Weights of a small mixture-of-experts language model, trained from scratch on English Wikipedia.
Size: 9 layers, width 256, vocabulary 12038, 50M parameters.
Experts: 4 picks a token, a softmax router.
Training: a variant of Adam for the experts, 361M tokens.
Below are experts of layer 6 (counted from 0) of a mixture-of-experts language model. Rows are named down (a neuron's output weights, with its number) and show model dimensions 0-255. Each number is 50 + 12 x the weight over its row's rms, rounded and kept within 0 to 99.
Before each expert's rows: "raises" lists some tokens whose logits its average output raises strongly, later layers aside. This comes from a sample of Wikipedia text that the model never trained on.

# expert 4
raises: ",", ".", " of"
down0:27 53 25 37 30 63 38 51 58 60 52 44 27 35 41 52 70 41 67 49 61 67 47 33 51 42 63 47 56 40 49 64 37 56 41 62 65 35 41 43 39 21 55 40 38 68 55 50 49 41 15 45 64 31 39 41 62 54 49 41 56 71 54 64 49 34 56 51 61 63 60 32 55 46 48 43 39 54 58 58 54 35 46 61 26 40 67 51 47 56 42 36 57 54 66 43 42 53 43 72 57 46 54 49 36 62 48 55 47 36 65 65 48 54 60 51 39 59 31 59 30 38 64 55 37 44 62 53 69 35 54 54 17 27 62 45 47 71 57 59 53 58 48 49 35 23 59 62 60 55 57 49 38 42 42 53 45 50 65 61 56 58 60 36 54 62 40 59 61 50 41 47 54 35 52 53 48 54 16 56 43 23 80 63 23 55 48 50 53 53 36 43 48 61 76 41 49 38 41 34 57 41 63 54 44 50 41 58 50 54 37 59 39 74 57 54 55 49 73 55 61 72 46 39 59 56 58 56 39 77 66 45 33 40 64 40 46 58 50 66 52 45 55 72 68 38 49 63 46 64 32 51 54 32 61 44
down1:51 51 64 57 53 56 30 45 67 58 56 40 62 55 66 67 51 58 54 54 70 47 85 34 62 54 46 49 57 61 63 64 37 33 45 63 40 40 45 49 73 41 47 42 24 58 37 60 41 54 44 58 67 61 31 22 48 30 46 57 59 50 59 58 59 59 51 48 72 45 53 47 46 37 72 35 59 52 45 53 49 55 50 34 28 47 37 67 53 38 62 50 18 71 51 38 42 39 72 37 56 45 45 30 39 51 51 60 22 29 44 21 79 39 29 34 57 26 56 50 58 56 50 34 51 59 26 53 46 49 35 50 37 23 36 52 35 43 57 63 46 33 59 65 59 46 44 46 55 49 52 61 60 38 46 56 62 53 51 39 56 59 50 39 48 83 34 50 41 51 67 60 59 46 56 52 33 47 39 59 58 67 60 40 26 32 61 49 47 46 38 44 43 43 37 67 49 65 44 44 58 52 81 53 53 33 54 62 32 43 51 46 48 57 57 42 64 73 46 58 49 45 48 49 59 41 58 48 73 43 56 58 43 54 75 45 48 55 37 22 55 54 43 41 48 46 47 47 47 67 54 71 56 45 60 62

# expert 59
raises: "\n", "With", "This", " However", "In", " These"
down0:58 60 44 58 40 58 53 41 53 45 47 44 38 45 26 20 71 48 49 57 26 42 50 59 42 62 08 55 56 39 64 67 43 57 44 41 45 43 56 60 65 57 33 52 33 45 56 39 58 51 56 61 31 48 34 47 54 44 56 37 52 58 59 72 32 49 50 53 47 51 49 54 41 42 46 47 41 42 50 48 37 60 62 39 44 55 76 56 44 37 59 41 49 61 65 41 50 56 53 27 70 26 53 70 36 33 45 20 50 58 41 67 49 38 44 44 69 47 47 39 45 60 59 49 55 56 61 39 39 60 32 39 68 14 66 21 53 52 64 33 56 46 25 58 66 55 63 44 43 40 39 48 55 53 42 40 67 57 47 65 56 60 37 62 58 82 42 67 58 42 42 44 42 45 41 55 64 32 28 43 59 49 25 42 71 59 34 62 47 51 37 46 54 61 50 51 60 37 70 49 50 70 31 51 39 56 49 68 51 58 69 60 41 53 33 51 70 53 79 37 69 58 38 51 61 45 47 66 65 47 53 61 44 38 58 72 60 53 49 69 37 54 52 52 39 37 51 46 71 54 51 38 69 44 51 57
down1:50 70 45 51 45 37 47 50 58 45 55 54 56 53 70 67 42 66 60 65 42 55 54 46 58 42 15 54 49 41 33 47 54 48 49 40 28 51 52 68 48 31 62 61 55 68 60 62 49 47 41 58 39 64 55 57 61 72 77 83 39 27 59 72 55 59 34 61 64 48 45 40 45 47 66 30 63 67 38 64 35 48 54 56 51 48 41 29 61 50 55 58 38 32 64 42 46 46 55 54 49 36 45 57 21 22 55 35 47 57 40 46 43 47 43 41 43 35 43 66 39 52 45 36 56 51 44 52 45 39 49 51 77 19 44 81 64 46 43 51 39 62 36 48 40 31 49 46 62 65 52 45 48 47 64 58 47 60 42 54 35 43 42 51 54 40 39 50 25 67 56 46 52 40 30 47 67 17 34 53 58 60 47 49 36 34 58 51 55 58 44 77 62 66 34 39 45 51 48 59 43 53 36 51 66 43 66 46 49 60 51 43 66 34 38 52 79 65 38 51 60 26 55 71 42 50 45 60 50 56 38 45 38 63 59 60 54 68 46 77 59 47 37 52 35 61 71 61 38 40 51 42 29 55 55 55

# expert 3
raises: " of", " (", " and", ","
down0:71 53 43 54 47 62 45 59 53 45 61 45 46 76 52 33 40 51 59 44 26 32 69 50 50 27 48 51 68 45 43 43 31 49 47 47 49 56 43 55 65 29 45 57 57 34 62 47 38 42 53 34 65 41 36 47 56 61 51 49 65 51 39 46 55 45 41 49 51 53 55 22 60 61 50 48 60 44 42 59 48 52 19 39 63 71 39 60 56 58 52 36 49 26 65 50 37 47 58 52 61 65 29 62 38 49 38 19 80 52 51 57 47 25 66 31 55 59 61 64 56 58 42 52 58 48 61 40 46 56 36 47 63 55 57 68 28 23 50 38 49 62 39 40 41 39 52 63 63 57 45 69 63 44 55 47 42 51 62 57 54 39 39 55 28 39 56 49 34 58 68 68 71 45 40 25 28 50 49 43 68 50 46 73 58 44 33 41 59 72 44 47 52 56 50 54 55 37 34 57 62 48 66 36 55 65 45 63 76 33 74 61 36 54 48 47 30 49 49 76 39 63 43 58 47 30 37 33 41 58 55 45 66 42 43 23 53 49 42 61 55 61 40 51 35 52 53 78 57 59 46 64 48 56 66 67
down1:54 43 29 42 38 60 51 52 49 42 51 45 64 63 52 46 38 71 47 50 48 43 42 41 65 44 39 94 56 55 30 49 39 45 40 46 56 59 57 52 37 81 60 36 49 56 60 36 66 74 75 49 52 50 31 67 51 57 46 53 57 60 40 51 42 35 63 34 42 54 44 47 64 42 47 48 59 55 39 53 43 57 46 48 56 52 53 23 35 52 40 60 61 51 48 56 59 51 55 64 25 62 48 55 61 63 42 44 18 70 51 55 57 56 53 20 40 70 67 43 53 51 60 57 45 55 57 60 33 51 46 56 40 53 49 68 45 51 43 60 37 66 41 45 63 36 37 51 55 67 33 44 39 73 67 40 60 45 45 33 43 59 33 48 69 38 41 53 61 68 17 43 61 64 64 50 50 31 65 54 51 53 55 34 20 47 43 47 65 40 73 55 49 60 45 37 55 45 42 58 25 58 37 71 41 34 45 56 48 47 46 38 58 46 45 65 39 48 47 36 55 24 57 56 52 45 31 56 27 61 40 37 53 56 52 23 59 59 55 34 56 67 34 40 73 75 29 64 59 40 42 45 64 51 62 55

# expert 39
raises: "ien", "-", "p", "ii", "ois"
down0:74 68 77 46 48 35 29 47 43 58 35 22 32 65 33 53 30 62 29 28 51 57 50 56 32 49 55 48 42 52 34 58 42 66 38 57 48 30 54 66 53 59 48 23 62 52 34 33 47 36 78 62 62 37 49 66 66 58 54 59 49 65 75 56 45 40 51 54 36 41 57 62 51 32 60 57 44 55 33 40 54 51 68 35 53 38 25 59 55 52 48 52 61 48 47 65 54 26 58 40 41 61 57 60 46 44 59 41 47 38 57 51 53 50 54 64 37 54 34 23 52 67 58 52 36 34 66 43 62 45 67 47 51 65 58 46 45 54 51 57 49 49 47 44 39 62 65 36 68 64 55 45 54 43 40 41 40 19 31 56 42 53 67 57 64 30 25 59 53 62 57 48 65 27 43 59 43 46 38 30 49 52 42 50 69 50 66 71 47 69 53 52 48 47 38 47 43 54 59 66 44 34 34 49 62 57 52 50 45 48 71 64 32 70 39 50 41 67 57 46 41 57 67 83 59 67 29 50 78 50 48 56 52 43 57 46 65 50 66 49 58 47 49 53 49 47 60 40 59 40 48 48 40 50 41 25
down1:77 40 62 38 59 28 60 58 57 64 46 64 54 29 35 62 37 45 42 46 31 49 32 50 62 61 67 76 49 42 50 41 42 39 46 67 55 52 38 51 46 60 39 56 27 73 55 57 37 48 64 56 45 35 46 62 38 42 51 55 64 45 41 61 24 30 44 37 49 48 53 43 36 54 35 46 38 68 75 49 59 42 30 42 29 79 35 52 31 62 63 45 53 39 51 41 42 34 35 60 65 46 49 66 70 50 53 75 56 69 59 43 55 42 47 42 34 51 62 48 53 60 53 54 46 43 62 24 41 38 63 59 25 51 26 57 46 51 54 70 66 44 47 53 54 39 49 60 44 50 41 70 63 71 62 56 56 55 48 39 42 38 57 39 50 29 60 46 68 45 27 39 37 27 57 57 55 45 60 36 50 42 48 43 50 36 62 68 49 22 48 80 57 50 73 39 61 66 47 54 55 60 46 41 33 58 60 65 67 40 57 60 54 58 28 45 49 46 38 39 52 43 43 71 63 32 59 32 49 70 45 42 37 55 49 51 49 45 50 48 60 56 50 44 49 46 57 55 54 58 43 39 67 42 32 82

# expert 48
raises: ",", " and", " (", "."
down0:60 64 56 53 50 52 53 63 49 36 50 50 64 47 48 49 37 42 49 67 55 56 99 61 65 53 52 51 35 47 55 44 54 43 65 47 64 42 45 60 47 49 53 48 47 33 59 73 46 44 53 42 55 35 36 41 65 43 48 52 47 70 42 64 34 47 58 52 43 41 45 52 47 36 58 63 53 67 53 16 52 81 45 65 60 46 38 55 37 60 68 54 22 58 47 41 46 37 48 24 48 48 46 62 42 45 29 11 59 45 58 40 36 57 51 70 54 56 52 52 54 50 47 37 51 47 57 57 48 49 58 58 37 55 49 44 52 37 54 58 46 52 46 32 25 82 41 56 41 31 43 52 55 31 54 36 55 45 44 52 47 63 48 56 40 49 51 40 41 40 41 67 43 52 24 52 39 61 61 53 76 36 48 33 63 56 45 59 45 45 28 43 42 40 50 54 47 58 61 57 46 64 59 39 54 45 46 46 42 40 56 62 70 35 57 34 62 55 43 53 68 52 57 63 31 41 44 27 39 59 70 39 42 45 65 51 46 36 69 48 47 33 46 80 59 69 53 56 55 43 57 55 23 43 48 65
down1:40 62 29 41 53 46 40 60 43 60 49 35 54 78 63 56 45 49 53 55 68 53 91 49 73 49 72 20 33 64 49 65 40 53 44 54 47 65 55 65 58 46 59 35 51 50 46 35 52 17 53 48 71 42 36 74 66 27 56 46 42 72 42 59 73 35 56 39 30 59 47 46 42 36 56 48 65 33 64 43 34 63 61 45 57 43 48 52 51 50 58 60 45 69 54 52 51 43 56 71 46 41 58 58 50 54 53 41 50 45 61 29 40 69 54 63 52 45 72 46 19 54 55 49 38 41 46 66 55 51 53 52 47 43 62 22 36 81 40 56 63 47 43 56 51 54 42 68 61 61 38 49 46 38 47 48 34 52 66 37 46 52 37 47 48 44 39 58 42 52 65 55 53 41 38 56 53 37 34 42 33 47 52 77 41 54 47 50 43 53 50 57 55 40 53 30 48 52 72 28 38 41 48 32 48 57 62 58 35 45 57 66 54 67 37 43 45 51 47 67 65 57 39 48 37 50 22 61 49 66 48 66 48 49 68 54 48 62 42 51 57 59 28 60 54 51 14 63 51 40 64 34 29 54 44 30

# expert 46
raises: " of", ",", " ("
down0:52 53 48 45 48 54 59 47 37 61 72 62 35 51 33 48 38 54 43 46 57 66 61 55 30 56 46 65 64 24 33 74 52 63 53 54 48 63 56 39 59 45 27 43 72 70 64 41 71 69 51 52 77 49 30 44 55 56 54 67 47 64 56 51 44 56 27 47 64 79 52 56 45 31 50 60 69 71 54 38 79 52 40 57 35 52 68 73 40 40 57 31 72 59 41 55 33 65 28 51 46 41 52 62 31 59 66 30 37 47 39 54 41 30 46 50 47 56 53 61 62 43 44 40 64 44 33 31 59 47 68 46 58 46 65 50 43 44 55 31 42 42 61 54 37 43 54 42 64 32 55 52 42 47 80 48 41 39 32 40 50 45 55 42 52 53 44 49 45 60 40 32 59 22 44 67 65 36 48 67 58 53 50 51 49 48 24 41 37 65 47 64 39 58 35 57 34 52 46 66 58 44 42 64 47 47 52 53 78 64 53 37 42 39 44 42 55 40 42 61 54 45 45 65 51 50 43 53 31 42 43 35 18 56 66 55 75 37 56 52 56 42 33 67 71 44 46 55 54 53 60 45 53 44 45 29
down1:40 61 46 35 55 48 49 67 53 49 48 49 64 40 43 68 45 81 51 52 33 52 96 48 52 49 59 29 34 53 69 53 40 61 61 48 35 52 61 34 15 54 62 31 56 37 56 56 48 44 50 68 50 46 43 46 62 35 46 59 38 61 40 61 53 38 71 58 58 55 54 38 33 58 48 36 52 55 52 60 58 40 52 64 46 22 37 53 52 46 59 39 56 51 36 59 38 65 30 53 43 47 71 45 32 44 68 37 39 63 39 52 42 48 38 39 39 65 47 65 36 31 43 56 43 55 44 57 88 40 44 76 39 73 70 42 59 55 59 61 65 60 65 64 54 59 40 34 32 31 39 48 43 41 58 70 56 54 54 57 44 60 58 46 69 54 45 27 54 37 55 39 56 75 63 53 35 40 51 59 38 52 59 84 48 48 49 57 64 42 34 32 52 40 41 44 34 50 60 67 50 41 47 63 45 49 71 52 56 41 37 50 49 52 41 49 42 56 46 60 55 41 52 53 41 62 41 68 42 64 62 37 58 50 18 59 47 45 47 37 44 32 75 57 41 51 54 67 50 35 47 46 38 32 37 55

# expert 17
raises: "1", "2", "8", "3", "7", "5"
down0:41 60 54 48 57 57 56 50 44 46 52 58 48 53 75 30 47 29 60 31 56 52 29 35 76 26 74 47 48 66 47 56 58 44 52 36 43 60 40 52 31 51 31 53 66 54 55 58 56 56 42 26 70 45 28 47 46 73 47 69 34 57 47 52 48 50 57 54 53 42 54 42 49 76 63 50 43 50 58 46 57 64 43 54 36 43 48 50 30 48 53 69 58 55 55 61 53 26 32 33 48 62 52 52 42 40 69 00 43 32 35 56 53 59 50 49 52 42 32 43 41 73 48 49 61 48 66 76 49 52 43 42 48 33 58 61 93 47 35 44 32 62 52 43 47 29 31 59 37 38 52 31 44 52 58 36 38 52 26 44 56 52 56 48 61 51 58 65 64 61 68 60 70 55 49 41 48 56 46 44 35 40 60 49 68 51 44 50 52 54 71 49 48 62 50 34 59 61 43 46 45 45 53 36 69 69 53 51 41 56 67 47 63 35 30 31 64 66 48 22 65 41 65 40 44 56 47 43 46 44 50 40 55 60 58 53 44 48 48 47 49 30 39 77 61 53 48 57 38 48 52 51 59 72 45 68
down1:43 68 45 57 50 46 30 32 69 59 53 29 61 84 47 59 52 49 59 50 61 61 44 50 47 44 63 61 50 45 48 59 58 36 36 70 52 56 53 65 69 60 47 35 42 45 55 46 62 66 37 60 43 55 42 57 40 68 74 72 30 55 55 59 59 61 68 43 55 55 70 52 54 41 78 23 32 57 50 43 49 55 40 53 57 40 39 31 48 37 64 50 46 63 51 62 38 60 40 50 42 61 38 46 48 64 44 47 65 54 51 34 43 45 57 41 36 62 65 43 49 37 30 35 45 52 38 45 40 53 61 51 55 61 48 57 36 44 40 39 37 64 57 39 50 25 34 61 59 48 57 68 54 50 50 48 30 43 67 56 51 37 55 41 36 51 49 45 69 55 65 59 48 37 48 44 57 39 34 48 64 51 62 47 21 46 49 59 39 26 63 39 37 61 56 37 54 64 14 55 41 28 43 48 49 51 72 28 62 30 45 46 48 91 64 65 55 69 40 62 44 42 54 54 36 57 44 65 45 30 43 36 71 67 58 27 44 49 43 44 55 63 56 56 58 74 75 48 41 30 40 36 47 40 61 42

# expert 0
raises: "s", "F", "I", "T", "1", "G"
down0:28 79 45 44 52 63 59 46 54 45 50 43 41 63 64 65 55 50 39 64 35 53 38 46 45 71 49 43 26 62 51 50 46 63 40 24 59 56 61 47 73 51 50 37 61 35 51 38 49 70 50 30 39 65 67 48 51 61 62 41 46 41 70 38 51 33 67 57 59 55 49 67 60 54 64 63 40 48 66 53 28 65 53 61 58 48 41 66 46 46 55 45 42 70 64 57 38 54 40 55 52 76 34 67 55 29 44 39 64 55 37 61 64 24 42 66 62 56 55 30 46 37 43 48 73 46 65 53 45 41 43 46 34 55 27 61 46 49 48 49 56 72 38 73 46 42 41 36 62 38 53 53 50 30 31 47 51 55 69 36 47 66 61 57 34 54 36 58 68 67 70 59 57 59 45 67 39 53 62 28 42 38 63 61 53 35 40 48 40 63 62 54 51 33 49 49 61 50 78 74 36 52 39 45 58 39 36 55 57 49 63 37 38 42 32 41 42 57 27 59 42 41 50 40 37 60 30 49 56 65 54 56 31 50 28 41 27 54 67 52 63 37 32 63 45 48 57 53 44 32 52 34 26 48 54 41
down1:41 56 77 33 36 63 56 60 50 57 65 33 28 58 69 43 50 53 44 32 62 60 55 70 52 45 43 53 57 42 50 44 45 49 57 43 42 37 47 67 68 68 52 52 51 30 41 64 48 48 54 57 31 52 53 53 38 44 56 42 54 38 56 64 52 55 66 58 30 56 59 44 31 67 43 49 23 52 74 49 31 39 44 45 61 48 33 65 50 39 50 73 55 71 52 35 54 46 52 53 49 28 47 31 61 35 36 45 37 35 55 34 56 46 50 45 52 34 38 42 32 31 54 44 54 51 62 44 60 60 65 30 68 55 37 70 53 52 70 42 34 70 43 16 59 55 50 60 60 67 66 60 48 61 45 31 72 52 39 53 58 59 66 52 36 53 47 52 59 56 52 52 44 43 41 58 58 41 30 34 68 29 42 55 75 48 64 49 40 62 41 38 47 43 29 47 49 59 48 63 52 72 29 49 43 41 71 51 64 50 58 37 48 37 25 53 38 68 41 41 54 32 51 69 37 73 24 37 61 46 54 51 37 45 45 51 61 45 52 36 57 52 62 73 61 57 72 59 69 41 41 71 50 56 54 28

# expert 38
raises: "1", "2", " with", ",", "3", "ip"
down0:62 31 62 62 47 44 54 64 50 64 46 53 56 47 49 46 79 58 53 66 47 50 43 38 67 54 27 19 54 46 63 43 33 62 56 50 63 40 70 65 37 40 42 61 57 62 42 36 50 51 53 43 48 60 42 36 53 69 39 24 66 58 46 38 58 56 35 41 44 54 37 37 40 53 20 59 51 45 33 41 58 56 37 63 66 55 43 45 35 41 43 63 54 37 49 41 58 28 46 38 36 46 48 39 57 27 68 38 55 35 40 59 53 65 55 35 34 30 60 43 44 58 45 30 66 45 47 61 46 52 70 29 60 60 47 52 56 56 41 35 34 44 42 43 49 50 70 57 23 62 49 43 70 67 56 31 54 43 43 49 46 36 61 49 50 39 56 46 35 72 40 62 73 49 58 46 60 46 53 43 41 65 57 59 46 67 24 53 47 41 56 66 30 56 55 69 69 58 56 41 46 68 57 51 38 58 51 54 37 54 81 30 57 57 37 31 49 57 51 38 66 61 58 61 55 48 26 84 40 58 41 56 47 62 74 38 42 63 43 37 48 61 52 48 54 35 24 47 44 59 57 69 76 47 48 43
down1:65 74 53 50 42 56 40 32 48 61 64 48 69 55 47 54 45 60 48 55 39 54 49 58 28 68 74 61 57 36 46 40 42 34 45 43 34 67 63 64 54 34 60 54 44 34 70 69 56 56 30 51 31 60 59 64 39 41 37 54 44 42 47 64 55 38 59 26 50 72 53 56 52 54 69 48 32 64 49 53 40 38 71 55 37 63 54 44 36 61 64 47 52 54 38 70 52 48 50 25 64 46 54 62 61 72 54 21 47 47 41 65 48 64 39 41 50 52 51 36 55 19 57 44 60 39 60 41 36 50 44 70 46 44 47 44 32 46 36 57 56 54 51 65 78 39 56 43 31 70 56 34 52 52 65 51 54 55 69 26 57 46 50 25 48 42 53 64 35 37 48 34 36 49 38 61 54 32 44 54 44 49 56 57 33 48 32 59 49 47 47 48 60 67 46 33 46 48 64 44 59 59 50 64 74 43 76 54 43 41 62 36 53 57 46 46 48 32 46 38 36 29 52 23 50 50 46 62 45 50 48 56 91 71 52 51 49 56 60 54 31 42 62 61 58 43 58 40 35 77 55 20 46 59 46 50